{
  "experts_per_token": 2,
  "d_expert": 160,
  "router_z_loss": 0.001,
  "router_bias": true,
  "dataset": "wikipedia_en"
}
Below are experts of layer 3 (counted from 0) of a mixture-of-experts language model. Rows are named router (the router's row for the expert), gate (a neuron's input weights, with its number), up (a neuron's input weights, with its number), down (a neuron's output weights, with its number) and show model dimensions 192-223. Each number is 50 + 10 x the weight over its row's rms, rounded and kept within 0 to 99.
After each expert's rows: a language model's description of what the expert responds to. This comes from a sample of Wikipedia text that the model never trained on.

# expert 30
router:36 55 38 61 59 63 40 56 45 61 56 65 51 63 49 62 35 62 60 32 55 55 69 41 50 63 39 58 39 39 61 54
gate0:52 47 50 57 39 47 43 40 49 60 43 59 62 54 45 63 38 29 55 50 55 39 34 52 38 34 44 53 42 38 49 50
up0:60 55 37 49 43 53 52 51 46 39 56 26 50 50 53 50 51 62 57 35 59 51 64 68 70 49 49 47 54 65 46 43
down0:57 52 52 56 56 59 56 63 46 56 52 37 51 37 44 33 34 55 55 50 47 40 52 51 42 49 42 63 53 50 68 69
gate1:36 53 55 42 49 46 56 63 59 54 53 37 53 55 42 57 35 46 46 56 59 39 58 58 41 50 60 36 51 37 45 48
up1:60 61 59 58 52 36 38 50 51 55 55 46 54 46 41 40 61 56 47 35 52 48 45 42 50 68 50 49 61 64 51 46
down1:55 58 40 54 44 38 37 61 44 62 54 42 50 65 50 72 42 49 30 44 36 56 21 56 44 44 38 41 38 49 42 34
gate2:71 42 47 72 43 45 37 56 54 68 57 52 38 34 52 63 54 66 52 37 61 40 44 58 53 64 41 55 33 59 75 51
up2:48 54 65 65 51 55 41 50 34 41 45 57 54 58 48 49 46 47 50 50 61 43 59 38 40 61 52 83 52 46 37 40
down2:35 43 38 56 56 62 41 33 44 67 56 50 44 62 52 60 37 45 49 38 49 49 62 37 62 69 36 53 49 32 74 47
gate3:45 61 58 49 46 47 50 43 44 50 54 44 54 60 55 50 50 65 50 52 74 44 50 38 61 57 58 29 27 60 57 58
up3:48 43 52 56 52 53 53 44 52 67 54 55 50 57 56 64 50 52 58 54 42 54 39 45 49 36 51 44 54 62 53 59
down3:65 54 60 61 58 48 54 48 54 52 63 41 41 43 63 49 50 42 35 43 42 40 37 42 39 53 66 54 41 45 52 51
gate4:47 41 46 44 57 46 58 49 52 60 76 59 63 54 65 34 39 69 62 40 41 56 48 49 37 46 46 55 27 51 60 55
up4:47 48 66 45 57 41 65 48 31 43 51 49 58 51 59 40 46 59 53 49 45 43 38 49 61 45 58 58 56 56 48 50
down4:56 63 33 51 30 49 36 58 54 59 44 46 60 76 64 34 67 40 37 59 32 47 41 55 34 45 51 48 50 35 41 44
Description: Assorted content nouns. Common nouns after the, such as task, band, trick, tax, record, plus equals signs closing single-= page titles.

# expert 41
router:38 57 42 58 58 56 39 60 47 59 61 58 49 57 37 66 43 63 57 40 54 57 58 43 45 58 38 62 35 37 63 56
gate0:54 49 52 47 40 39 56 52 58 51 51 47 51 40 40 62 48 30 34 44 51 71 43 63 57 44 56 37 68 48 41 48
up0:45 46 63 53 49 65 59 51 47 54 39 46 42 45 32 53 47 44 59 55 57 60 43 55 60 57 53 44 66 39 54 43
down0:54 41 64 61 37 38 46 49 49 58 43 47 52 67 33 31 55 33 46 58 28 40 48 56 34 54 48 55 39 58 42 48
gate1:47 50 47 54 52 56 58 53 62 62 44 45 49 52 35 37 56 37 44 64 46 52 53 63 56 43 58 40 45 35 45 39
up1:46 74 58 45 35 53 71 47 50 55 48 57 61 55 49 41 57 40 55 41 32 58 34 51 72 49 41 46 62 37 42 55
down1:54 43 42 45 40 55 76 45 60 50 58 72 47 48 56 50 45 58 54 40 58 56 57 43 41 69 52 71 46 37 49 52
gate2:61 42 58 59 37 49 48 50 59 54 63 48 48 48 53 43 34 52 45 54 51 60 42 40 51 52 49 66 66 69 48 56
up2:54 60 69 52 52 51 53 55 59 48 32 45 45 50 39 50 51 51 65 38 51 51 39 59 39 50 51 53 35 60 50 36
down2:49 50 64 60 50 41 54 66 55 47 36 59 31 59 60 40 37 58 52 64 55 39 47 50 51 53 45 52 49 58 67 58
gate3:38 46 39 53 51 46 34 41 50 39 37 52 54 56 59 42 38 50 43 61 51 60 67 47 37 50 40 60 48 41 30 51
up3:60 41 30 50 66 32 44 51 49 62 52 36 48 58 55 55 41 61 58 56 59 57 51 55 47 38 63 56 43 44 71 48
down3:59 54 47 59 44 44 66 34 52 61 63 27 30 56 61 65 46 47 38 49 42 30 54 55 44 52 70 68 49 31 49 42
gate4:69 52 47 39 33 44 46 42 63 42 58 64 54 61 33 62 38 59 57 38 58 58 57 45 50 54 50 49 66 52 49 58
up4:37 61 53 55 60 40 38 49 71 49 49 41 64 47 23 43 57 49 60 56 53 60 63 44 59 33 32 70 33 49 58 38
down4:56 35 51 38 54 49 47 42 39 58 45 59 45 46 29 71 47 54 45 61 52 50 43 51 47 39 53 52 47 71 50 42
Description: Names after function words. Articles and first pieces of names or words after at, for or the, in music and film credits, such as Jack, Ber, later.

# expert 2
router:35 61 39 60 58 60 42 60 51 52 59 60 44 51 34 61 41 60 57 38 57 57 57 40 49 66 39 64 39 38 60 62
gate0:55 41 36 57 41 29 61 40 55 33 60 61 58 33 45 64 58 73 44 54 43 58 59 52 65 56 48 70 57 66 46 45
up0:58 47 50 56 65 71 69 64 61 44 52 40 60 48 37 59 37 61 63 47 46 41 65 41 63 62 56 47 62 53 50 67
down0:48 60 50 51 41 51 46 39 53 54 54 33 60 55 55 35 42 43 57 66 48 53 44 33 51 64 35 43 52 54 45 48
gate1:53 50 46 51 54 53 42 41 33 63 33 68 46 50 48 47 54 55 54 42 39 49 51 49 49 53 34 51 34 72 52 38
up1:44 41 23 54 65 50 46 42 47 42 68 60 49 49 55 56 49 49 48 50 50 67 35 46 55 41 41 46 48 48 36 51
down1:52 45 28 66 63 45 44 54 58 22 62 33 58 50 26 49 46 58 41 39 46 41 54 49 58 52 37 45 51 35 38 71
gate2:34 37 43 52 64 64 41 40 61 48 51 59 48 62 41 50 65 57 61 73 55 46 43 39 41 60 35 60 61 51 60 43
up2:38 68 57 39 42 66 59 42 52 57 35 54 47 53 51 40 40 53 50 52 45 45 54 33 28 61 42 43 55 32 45 52
down2:34 50 52 48 28 52 51 26 40 56 38 62 42 61 52 42 50 30 59 51 60 34 57 43 51 51 51 57 67 67 45 67
gate3:52 57 35 55 57 58 34 53 49 42 61 31 39 41 36 56 43 56 45 44 56 62 40 42 50 55 49 48 66 35 38 56
up3:46 37 58 40 55 41 47 55 37 54 47 50 54 40 57 40 56 69 50 40 48 43 49 56 33 34 41 51 55 55 31 63
down3:53 41 37 61 48 43 62 60 54 64 39 53 48 53 60 49 55 36 74 37 61 48 46 75 53 58 50 53 52 55 36 48
gate4:65 71 59 49 65 40 49 60 56 47 76 46 27 38 50 53 45 58 58 61 47 65 61 48 48 45 47 58 53 40 43 44
up4:55 52 53 49 61 58 54 52 62 49 51 37 20 41 60 45 35 56 43 58 50 57 47 57 50 52 32 62 72 27 48 38
down4:41 42 47 65 42 55 43 57 46 47 67 50 70 52 36 36 48 70 34 54 56 31 49 30 54 47 43 37 58 59 65 53
Description: Names and numbers mix. Miscellaneous tokens, often name pieces and numbers in sports result lists and tables, such as Sas(ahara), 2019, Chelsea; no single theme.

# expert 45
router:33 58 40 62 60 58 38 64 47 55 59 60 47 61 43 65 40 65 60 33 56 61 66 45 48 64 40 63 42 37 60 55
gate0:43 51 51 41 46 47 55 43 50 69 43 29 53 66 48 34 51 57 65 22 61 40 47 60 55 29 62 52 58 54 57 29
up0:37 51 45 47 39 66 31 41 58 32 45 44 68 68 41 28 48 70 52 47 30 34 46 64 45 47 40 52 45 51 62 38
down0:63 49 56 70 38 38 70 62 50 34 55 56 41 58 55 53 48 36 54 58 65 57 44 43 47 63 65 57 61 50 56 57
gate1:50 47 54 59 35 50 41 49 46 46 37 56 80 56 45 37 66 46 54 42 56 52 27 65 39 62 45 36 45 63 55 44
up1:57 46 50 35 37 51 49 39 22 46 52 46 40 50 67 53 68 46 67 56 41 63 33 43 21 56 46 38 49 43 44 51
down1:59 56 39 50 34 55 66 54 60 49 44 54 58 35 37 73 43 57 42 59 59 64 41 55 44 40 73 52 48 44 53 39
gate2:55 44 66 55 47 52 49 47 49 66 61 55 47 55 49 64 43 51 41 52 64 49 63 35 62 51 46 42 45 41 53 57
up2:49 52 54 43 61 64 74 49 33 38 50 48 61 63 43 38 58 36 67 55 40 47 65 46 48 52 40 46 36 57 45 38
down2:59 52 40 43 50 50 35 70 56 67 35 50 38 66 54 28 47 60 51 56 66 54 53 66 62 66 57 51 58 48 39 41
gate3:52 46 47 52 69 66 41 61 53 26 62 61 55 70 32 50 46 44 52 36 44 53 40 50 52 67 47 54 48 61 35 40
up3:57 51 53 38 53 55 54 62 42 52 55 26 44 37 45 53 48 48 48 55 58 42 35 52 61 40 37 40 54 38 36 47
down3:40 40 51 50 59 50 54 48 73 67 51 55 50 54 48 43 61 39 46 51 36 54 51 37 55 49 49 31 68 46 37 36
gate4:38 50 67 52 65 49 43 52 52 33 55 54 44 55 50 51 45 31 48 53 50 59 59 68 36 44 64 37 47 32 62 47
up4:44 40 57 61 57 60 38 52 43 40 50 46 51 46 71 31 53 41 63 37 53 85 36 50 71 50 52 59 44 52 32 53
down4:59 39 68 55 42 52 59 36 46 68 60 44 33 56 42 60 63 42 44 44 55 40 58 50 62 60 52 42 56 46 51 65
Description: Table cells and names. Pipe separators and blank cells in tables, plus place or ship name pieces, such as Island, Bay, Queen, Shipping.

# expert 26
router:35 52 54 58 66 48 46 60 31 63 46 52 47 63 41 45 54 53 57 47 69 58 51 42 37 42 37 59 52 32 58 65
gate0:46 67 45 53 52 47 55 46 49 59 51 60 37 40 31 40 41 32 62 57 63 50 52 59 43 65 39 48 45 61 63 54
up0:52 47 40 45 48 38 45 61 58 58 51 57 39 57 45 32 58 56 73 41 78 46 38 37 45 38 46 51 65 68 33 50
down0:52 53 44 60 60 41 50 40 55 62 53 60 57 46 38 58 62 47 55 37 38 46 67 42 55 41 43 49 30 49 48 40
gate1:62 62 48 48 62 58 49 42 26 66 57 61 82 57 57 44 46 55 45 69 49 60 51 27 45 50 44 67 43 54 36 38
up1:58 39 46 51 64 48 54 42 51 49 51 50 56 43 63 55 53 65 44 50 85 33 53 55 43 50 63 37 50 33 46 55
down1:56 49 46 58 55 26 52 49 45 52 44 46 60 50 62 32 47 59 37 35 51 41 43 30 45 43 54 62 57 58 58 52
gate2:50 37 43 64 50 41 62 47 41 54 66 49 37 26 77 43 51 48 29 32 46 59 52 55 64 64 70 47 57 56 47 39
up2:47 49 22 49 57 36 48 44 50 50 58 51 43 51 33 50 53 48 47 60 56 52 59 40 48 46 76 65 48 65 29 37
down2:41 51 48 39 61 45 69 44 59 47 57 41 60 33 59 48 56 57 37 35 52 48 36 50 43 48 56 39 41 60 49 36
gate3:64 53 64 37 31 63 57 54 41 56 57 58 58 58 41 75 51 56 38 63 37 54 51 43 56 41 54 48 56 27 45 62
up3:64 61 59 36 57 51 49 61 51 49 40 65 42 61 50 37 43 52 54 40 60 28 57 43 25 46 64 53 63 54 58 63
down3:52 50 46 60 56 64 56 53 66 54 51 45 50 42 56 31 55 45 77 59 43 62 44 47 56 48 42 57 60 51 49 53
gate4:59 53 63 46 68 54 45 34 34 66 72 36 32 34 55 45 50 49 35 43 47 34 79 58 51 57 44 42 53 38 49 59
up4:38 50 40 46 37 52 40 34 52 53 46 38 43 54 42 54 49 56 43 48 44 50 32 52 57 63 52 52 47 50 43 40
down4:51 43 48 56 75 57 33 63 49 67 60 48 67 52 45 45 38 38 39 37 57 54 51 44 43 57 69 37 46 57 57 38
Description: Commas. Commas ending a clause or phrase, especially after a place name or year, like Sicily, 2018, and before and, but or which.

# expert 12
router:54 39 45 82 53 56 44 53 60 52 45 52 39 67 53 50 31 45 49 41 54 51 62 38 60 53 26 56 22 51 48 63
gate0:31 45 69 62 57 44 48 48 51 36 69 66 63 44 33 23 49 64 45 55 40 56 39 30 66 43 49 39 44 59 57 68
up0:34 45 53 66 49 35 52 54 27 57 55 47 48 49 51 49 56 51 42 54 53 60 51 77 39 57 57 59 50 53 55 56
down0:37 57 39 46 61 57 54 51 65 55 53 58 47 53 33 73 59 67 49 53 60 57 45 71 52 63 43 48 51 61 64 45
gate1:56 48 54 52 43 55 52 56 72 53 70 47 56 49 41 33 49 50 66 28 45 35 36 35 28 35 35 41 45 52 50 50
up1:40 41 53 50 42 52 56 42 40 49 51 48 67 52 38 28 42 43 64 51 64 54 61 62 53 46 51 54 58 52 54 62
down1:51 55 44 28 64 69 58 60 45 50 34 53 57 43 52 37 48 37 49 65 29 67 61 53 59 52 33 62 70 29 48 42
gate2:51 28 70 46 66 57 49 53 60 72 46 53 48 52 48 72 35 49 45 42 36 39 75 37 26 49 58 47 47 70 47 41
up2:70 50 32 40 62 43 41 61 41 46 33 58 49 68 35 64 38 33 62 60 30 55 50 41 49 53 45 44 64 45 36 48
down2:56 51 49 48 45 43 47 62 46 43 57 53 43 54 49 52 27 59 49 43 65 55 52 68 57 49 52 38 47 44 35 36
gate3:50 56 64 46 37 44 32 45 40 60 57 38 65 50 42 44 66 35 59 56 42 38 26 47 44 62 53 28 50 44 48 71
up3:39 38 35 60 53 42 50 39 68 57 39 46 50 51 52 57 61 57 45 45 54 57 65 58 55 64 61 47 46 58 52 31
down3:53 61 48 44 52 45 42 47 37 30 57 49 62 60 64 60 61 47 60 52 50 67 49 59 41 51 55 51 55 33 43 61
gate4:48 50 52 62 64 60 43 57 44 47 49 56 53 49 58 44 33 42 52 40 51 52 74 58 37 44 44 57 52 44 51 56
up4:41 42 44 68 49 52 53 45 36 63 40 44 47 44 55 52 46 59 50 62 51 67 37 42 57 43 30 63 51 40 54 39
down4:42 44 41 33 47 33 73 56 50 37 41 56 55 42 54 46 36 59 54 55 47 38 41 56 46 59 57 38 42 49 49 48
Description: Sentence ends, heading marks. Sentence-final periods before a line break or a new sentence, and == heading markers around section titles like Early life, Reception.

# expert 47
router:31 56 40 56 61 59 46 55 40 55 54 64 50 51 40 65 43 63 61 38 58 59 60 39 41 68 44 64 41 33 66 54
gate0:50 26 32 41 36 55 37 46 56 65 61 49 31 46 48 50 50 54 58 48 70 58 64 40 35 40 42 63 51 52 59 46
up0:43 60 34 59 57 68 45 30 45 48 61 61 55 48 51 48 32 50 47 72 56 56 57 56 56 51 53 53 44 41 52 38
down0:56 59 49 56 56 61 41 49 82 68 47 52 47 50 51 49 55 44 53 66 54 57 47 33 70 32 52 45 58 33 54 58
gate1:41 42 45 44 49 43 37 52 49 58 75 54 58 51 49 34 47 37 52 53 41 50 56 33 68 59 58 51 37 51 52 46
up1:36 56 50 40 46 60 45 49 60 33 38 58 38 70 32 59 44 62 55 66 59 57 27 49 46 59 49 54 50 52 52 74
down1:60 64 35 62 42 43 52 41 53 53 51 36 34 59 43 66 55 42 45 37 51 52 53 39 38 55 38 60 44 36 41 49
gate2:53 50 51 38 51 55 60 57 35 62 56 54 49 42 54 37 66 60 38 43 55 61 52 63 56 60 64 27 48 46 49 45
up2:54 45 45 51 59 55 40 38 36 67 57 45 72 49 50 60 56 69 55 42 35 51 43 51 55 45 43 50 46 56 58 52
down2:46 32 53 56 53 34 45 55 47 42 40 46 43 54 61 55 28 51 48 53 55 46 41 56 44 36 76 45 55 50 43 54
gate3:41 55 51 52 70 41 37 57 49 39 74 56 49 53 41 53 38 52 47 55 55 54 66 50 39 48 66 35 43 67 49 39
up3:42 60 63 34 51 51 69 50 45 26 55 42 54 50 19 57 59 57 54 47 56 51 38 51 42 57 53 35 40 55 59 46
down3:38 54 57 30 45 40 65 47 43 43 46 47 59 61 40 48 47 63 60 69 51 50 54 46 40 65 39 47 41 42 67 55
gate4:53 43 55 62 41 49 65 54 56 49 42 53 63 45 44 31 54 37 49 52 46 59 45 31 47 46 60 57 42 53 56 52
up4:62 49 48 43 52 67 49 45 51 40 35 60 46 57 46 47 48 54 58 31 61 59 37 51 46 50 49 23 32 56 20 43
down4:37 55 58 60 63 60 61 38 46 22 39 40 53 49 66 45 29 70 34 36 47 54 50 49 61 54 45 38 56 47 62 53
Description: Topic nouns after of. Nouns like championship, soundtrack, rule, province, music after of or on, plus and and this starting clauses.

# expert 20
router:37 56 38 57 59 61 42 62 44 61 62 65 54 58 42 63 46 64 61 33 53 61 62 41 43 61 42 62 44 38 57 58
gate0:32 37 65 53 49 46 43 57 60 37 61 45 61 52 54 30 39 40 40 40 52 55 39 38 46 62 58 38 33 48 46 32
up0:39 38 57 51 50 33 50 53 43 49 51 37 56 55 51 57 46 48 48 63 55 58 53 27 71 53 47 63 51 32 47 55
down0:57 50 36 44 46 60 31 40 37 36 36 36 50 41 53 44 46 43 33 39 62 48 35 59 70 50 62 40 47 54 39 58
gate1:38 48 44 48 42 60 64 55 29 68 61 52 62 47 56 44 53 51 38 54 57 70 41 44 22 58 65 52 41 62 41 65
up1:46 44 51 46 33 49 53 48 48 56 40 30 47 65 55 54 50 59 50 63 37 40 54 46 52 38 42 51 42 44 45 56
down1:62 33 41 50 59 39 60 62 53 54 59 35 47 55 50 48 76 59 53 41 61 31 50 57 62 59 38 41 50 35 46 63
gate2:39 49 55 46 48 57 58 56 46 42 54 48 51 46 47 44 52 47 42 43 48 47 52 33 55 66 60 53 36 54 45 45
up2:65 40 48 50 36 59 41 57 60 63 25 46 53 66 48 46 45 50 78 53 62 55 44 43 49 37 42 62 60 54 45 58
down2:33 53 51 57 56 43 40 59 40 49 52 50 39 61 52 50 43 60 47 47 55 55 64 43 48 60 34 42 44 25 63 47
gate3:49 41 47 49 47 50 62 59 45 43 40 50 45 52 64 38 26 49 61 46 63 40 56 41 40 70 75 33 38 43 49 61
up3:59 67 54 51 43 42 42 60 41 47 58 58 43 34 45 60 55 66 55 55 56 53 53 33 47 61 53 48 63 44 32 55
down3:46 31 40 42 57 69 53 51 47 46 44 61 52 45 62 50 53 57 51 58 57 39 55 46 43 37 30 50 63 62 50 57
gate4:49 59 56 48 57 42 43 38 46 61 52 46 38 57 50 60 43 48 46 33 46 48 48 42 55 34 59 73 50 56 38 47
up4:54 21 47 55 45 49 63 35 50 47 55 41 39 61 34 40 40 47 52 61 45 44 72 34 51 61 39 46 67 66 49 61
down4:49 65 54 53 51 58 59 52 45 56 37 53 47 26 67 60 32 68 43 57 57 46 42 60 40 44 42 40 37 51 40 43
Description: Name-internal word pieces. Mid-word pieces of names in lists and tables, such as Lhin-zhi, Cur-ling, Mi-haljević, plus sentence-initial He and She.

# expert 0
router:43 59 53 70 54 55 47 56 52 55 53 60 42 51 49 49 48 54 53 50 62 55 61 47 52 61 48 67 47 49 56 73
gate0:56 26 46 58 43 52 66 53 77 41 68 41 51 29 55 36 51 62 34 41 54 28 57 67 49 55 47 57 60 59 55 34
up0:54 66 49 35 40 42 65 56 39 45 58 49 56 50 51 56 36 47 49 24 48 51 51 46 55 53 46 51 26 46 53 58
down0:47 58 28 45 77 63 48 64 52 48 60 32 39 57 39 40 56 52 61 39 39 67 46 41 68 47 45 72 57 67 42 67
gate1:64 42 56 50 48 30 42 64 54 38 55 52 31 48 50 67 49 57 64 62 59 53 51 49 38 50 28 56 61 58 79 37
up1:39 55 50 49 59 41 37 66 38 57 46 34 50 44 38 47 52 46 58 46 59 55 61 65 51 57 54 46 40 43 58 52
down1:57 55 58 58 53 57 42 43 40 38 47 52 34 58 40 58 39 52 45 52 40 43 61 51 35 47 54 51 52 57 53 38
gate2:41 49 40 59 51 53 67 52 63 49 58 56 50 60 69 57 58 48 37 47 68 58 51 47 44 52 26 42 38 48 53 47
up2:52 54 54 43 42 49 59 23 51 44 43 46 46 45 60 59 37 51 58 53 63 42 47 56 52 48 53 62 53 55 54 50
down2:37 28 38 53 55 48 51 52 59 63 52 56 60 49 35 41 43 54 44 42 72 53 60 38 56 64 42 44 38 59 38 43
gate3:60 61 31 57 53 56 55 39 41 56 49 52 55 61 40 44 54 36 52 43 46 41 44 56 37 53 47 67 53 25 44 45
up3:53 74 59 42 50 56 47 43 50 46 61 74 43 71 63 48 47 52 49 59 48 29 57 53 55 50 44 29 65 46 53 69
down3:63 52 54 37 63 50 43 65 42 53 66 37 57 47 36 79 54 61 50 44 62 60 54 39 67 63 67 40 55 52 54 44
gate4:41 59 50 66 59 54 48 33 58 75 32 55 33 48 43 38 53 42 52 55 36 53 62 56 46 63 55 49 54 46 46 30
up4:45 43 56 49 46 53 39 57 42 46 58 74 50 44 45 45 42 59 58 46 42 53 35 45 50 40 57 37 46 61 70 52
down4:56 67 58 59 60 41 50 50 54 45 44 33 59 53 48 50 61 43 53 45 48 46 46 43 59 43 48 64 52 46 58 45
Description: Field and cell separators. Colons after field labels and pipe cell separators in tables and infoboxes, such as "External IDs:", "| 74.4% |", plus semicolons in certification lists.

# expert 27
router:34 50 41 59 66 61 40 65 41 55 57 62 47 69 40 64 37 64 61 39 57 57 62 47 51 64 36 63 43 39 57 50
gate0:43 42 67 59 48 69 61 48 68 58 53 39 52 51 33 43 63 41 62 55 38 51 51 49 52 50 64 48 22 56 56 51
up0:51 56 24 45 35 54 67 46 34 54 58 59 47 49 48 74 50 37 62 48 52 58 44 54 40 51 51 38 49 52 43 44
down0:52 45 36 31 58 43 58 42 48 58 43 59 43 29 54 46 40 40 47 59 52 48 51 51 70 53 37 54 63 44 49 44
gate1:63 55 46 75 41 48 67 63 77 47 64 58 59 47 75 59 36 48 48 47 45 58 39 46 53 66 56 46 43 47 40 44
up1:36 58 56 49 62 49 51 35 50 59 33 43 48 59 48 41 62 45 58 45 32 37 71 54 65 46 58 59 67 48 57 48
down1:44 50 48 44 42 45 51 49 51 52 40 48 43 47 43 31 40 43 60 50 41 56 41 80 47 43 53 45 35 54 31 44
gate2:53 59 34 56 59 51 50 49 46 47 34 63 46 83 48 67 57 56 60 50 65 59 61 59 42 63 49 48 14 59 40 38
up2:57 57 46 48 47 60 34 44 63 50 53 47 58 56 46 61 56 64 43 43 56 52 43 58 50 60 61 44 43 34 53 50
down2:47 39 43 37 64 45 77 43 41 31 64 41 67 39 38 43 44 60 37 44 46 44 36 47 33 52 63 49 57 59 55 33
gate3:55 46 75 51 64 47 43 50 43 53 43 48 53 52 60 47 44 50 37 40 51 33 53 55 41 56 45 51 48 31 37 61
up3:59 46 38 44 48 59 56 53 44 41 42 55 44 46 43 58 60 48 53 52 36 33 37 52 61 39 54 69 33 41 52 42
down3:48 67 36 40 40 65 50 47 41 47 44 52 60 50 54 52 49 34 61 50 53 61 62 58 46 35 39 70 48 61 41 54
gate4:55 53 35 45 68 35 48 63 37 38 31 51 38 41 42 54 60 57 45 32 45 53 54 33 30 27 55 67 40 60 46 44
up4:41 67 39 46 55 55 49 46 24 59 32 37 53 38 46 39 54 43 28 61 45 37 80 44 62 36 45 58 47 47 43 45
down4:57 53 60 51 60 42 41 44 60 43 47 43 49 46 42 54 36 28 63 50 57 47 29 46 58 53 52 45 62 63 45 45
Description: Results tables and Thai. Pipes and plural s in sports results and fight-record tables, Thai script fragments, and words like Candidate, taken, what.

# expert 29
router:36 48 40 63 61 62 43 60 50 62 63 59 50 61 42 61 43 64 64 36 58 52 65 38 47 63 40 61 39 37 61 44
gate0:47 34 42 62 63 49 47 41 60 61 44 36 45 30 56 48 57 57 58 59 43 44 55 46 26 52 53 83 45 34 49 48
up0:48 46 50 39 33 47 46 57 47 34 59 47 51 60 48 41 45 41 49 48 55 37 47 57 62 52 56 43 57 51 40 47
down0:58 36 60 55 58 55 38 43 48 37 45 64 44 39 55 64 46 44 47 45 63 57 53 52 48 57 43 44 46 40 68 33
gate1:36 45 35 72 31 53 45 52 42 44 53 57 52 35 29 41 54 60 67 56 50 53 69 63 63 48 62 42 41 48 34 54
up1:42 45 51 55 60 54 39 53 58 44 52 49 55 54 54 39 25 56 48 44 49 49 53 57 48 55 60 57 42 34 37 43
down1:44 37 60 35 62 43 62 59 29 54 58 52 48 57 32 59 67 49 48 55 52 35 43 53 54 40 39 46 46 73 50 59
gate2:48 58 56 49 53 72 48 42 56 72 69 46 44 61 50 52 45 62 51 52 57 61 53 53 59 68 32 40 56 46 57 52
up2:28 45 52 46 43 42 50 43 30 42 45 54 31 63 51 64 31 39 52 33 58 29 55 45 28 54 41 44 45 49 48 56
down2:52 46 42 52 68 53 43 68 49 65 55 52 40 37 30 48 58 61 68 55 33 50 45 34 54 51 48 41 58 55 44 47
gate3:46 56 57 63 57 52 73 66 46 60 62 60 61 47 46 40 50 43 36 58 56 50 59 37 58 40 49 48 45 51 50 54
up3:55 56 48 44 43 53 54 49 42 35 49 62 51 54 53 54 36 46 59 38 34 56 29 41 43 41 54 60 48 49 45 39
down3:40 34 43 57 57 58 42 51 12 55 46 65 61 59 49 60 52 80 56 55 53 51 60 29 44 52 56 52 56 45 58 50
gate4:42 27 52 66 44 46 47 45 58 56 61 50 48 47 53 34 45 53 51 49 47 73 55 63 46 57 31 39 35 59 75 49
up4:49 49 44 64 43 39 62 43 44 63 51 52 60 41 47 67 52 35 64 33 41 39 46 58 45 37 63 47 42 64 40 44
down4:44 49 56 61 59 59 56 49 39 70 53 81 29 56 40 47 41 54 68 33 43 56 35 46 41 41 45 43 54 54 41 69
Description: Quantifiers and modifiers. Words like other, most, called and remaining after and, of or the, as in most decorated, other roads.

# expert 46
router:36 56 37 59 61 65 46 57 43 59 56 64 50 59 45 62 43 61 62 38 58 54 61 37 48 63 43 61 40 40 59 56
gate0:58 40 40 60 48 57 48 59 55 34 57 41 45 50 51 51 45 71 64 59 49 58 61 59 53 31 32 39 49 50 39 50
up0:43 59 70 50 43 31 39 70 45 62 47 35 56 50 47 37 43 40 56 57 46 37 44 43 42 46 55 58 45 59 41 36
down0:46 63 45 67 44 48 57 61 57 33 63 55 48 55 53 51 57 31 46 43 42 37 52 46 50 65 33 43 56 50 69 74
gate1:55 28 32 60 58 51 72 55 49 56 63 37 57 52 55 39 48 56 44 32 57 53 51 50 40 38 51 69 49 51 45 53
up1:38 42 52 48 59 42 52 55 59 59 54 35 46 48 48 49 68 47 41 42 42 77 35 38 40 35 53 48 68 58 42 47
down1:51 41 63 57 52 68 59 42 40 60 61 59 31 42 33 58 46 61 47 74 56 48 35 48 35 51 57 47 73 62 62 38
gate2:52 60 55 51 72 62 48 45 53 52 62 53 39 62 45 66 46 64 58 35 56 72 35 54 46 62 50 67 45 66 30 35
up2:50 42 48 50 47 51 47 48 63 44 57 41 51 41 71 36 51 58 33 62 56 57 37 37 54 53 59 49 70 54 40 44
down2:42 42 54 52 49 36 52 52 49 57 59 50 27 52 62 64 31 28 46 28 61 48 58 51 50 53 48 53 39 58 57 48
gate3:46 71 41 52 53 49 48 47 45 52 47 47 60 46 31 51 39 30 40 52 56 29 42 48 54 63 48 55 51 44 42 61
up3:40 63 34 50 66 62 50 70 63 70 55 43 56 52 65 30 74 60 56 53 53 48 52 29 46 34 48 32 54 44 56 43
down3:57 40 48 49 38 33 48 66 51 45 48 52 51 43 36 52 39 51 41 59 54 53 30 37 53 52 45 49 42 47 50 52
gate4:36 50 42 26 48 46 51 54 43 34 57 50 26 64 53 55 42 53 44 35 55 48 56 39 55 60 65 50 53 50 64 52
up4:48 56 47 33 56 67 41 45 38 24 63 53 62 45 50 61 46 29 40 59 52 35 50 53 65 40 61 44 60 61 58 46
down4:47 28 42 57 55 56 60 42 65 55 55 44 57 53 54 44 58 58 55 58 45 34 49 56 44 56 47 49 38 66 40 53
Description: Foreign name fragments. Short word pieces inside foreign names in sports and place lists, such as Bany-ul-s, Blanc-pa-in, B-ă-lceana, often around football scores.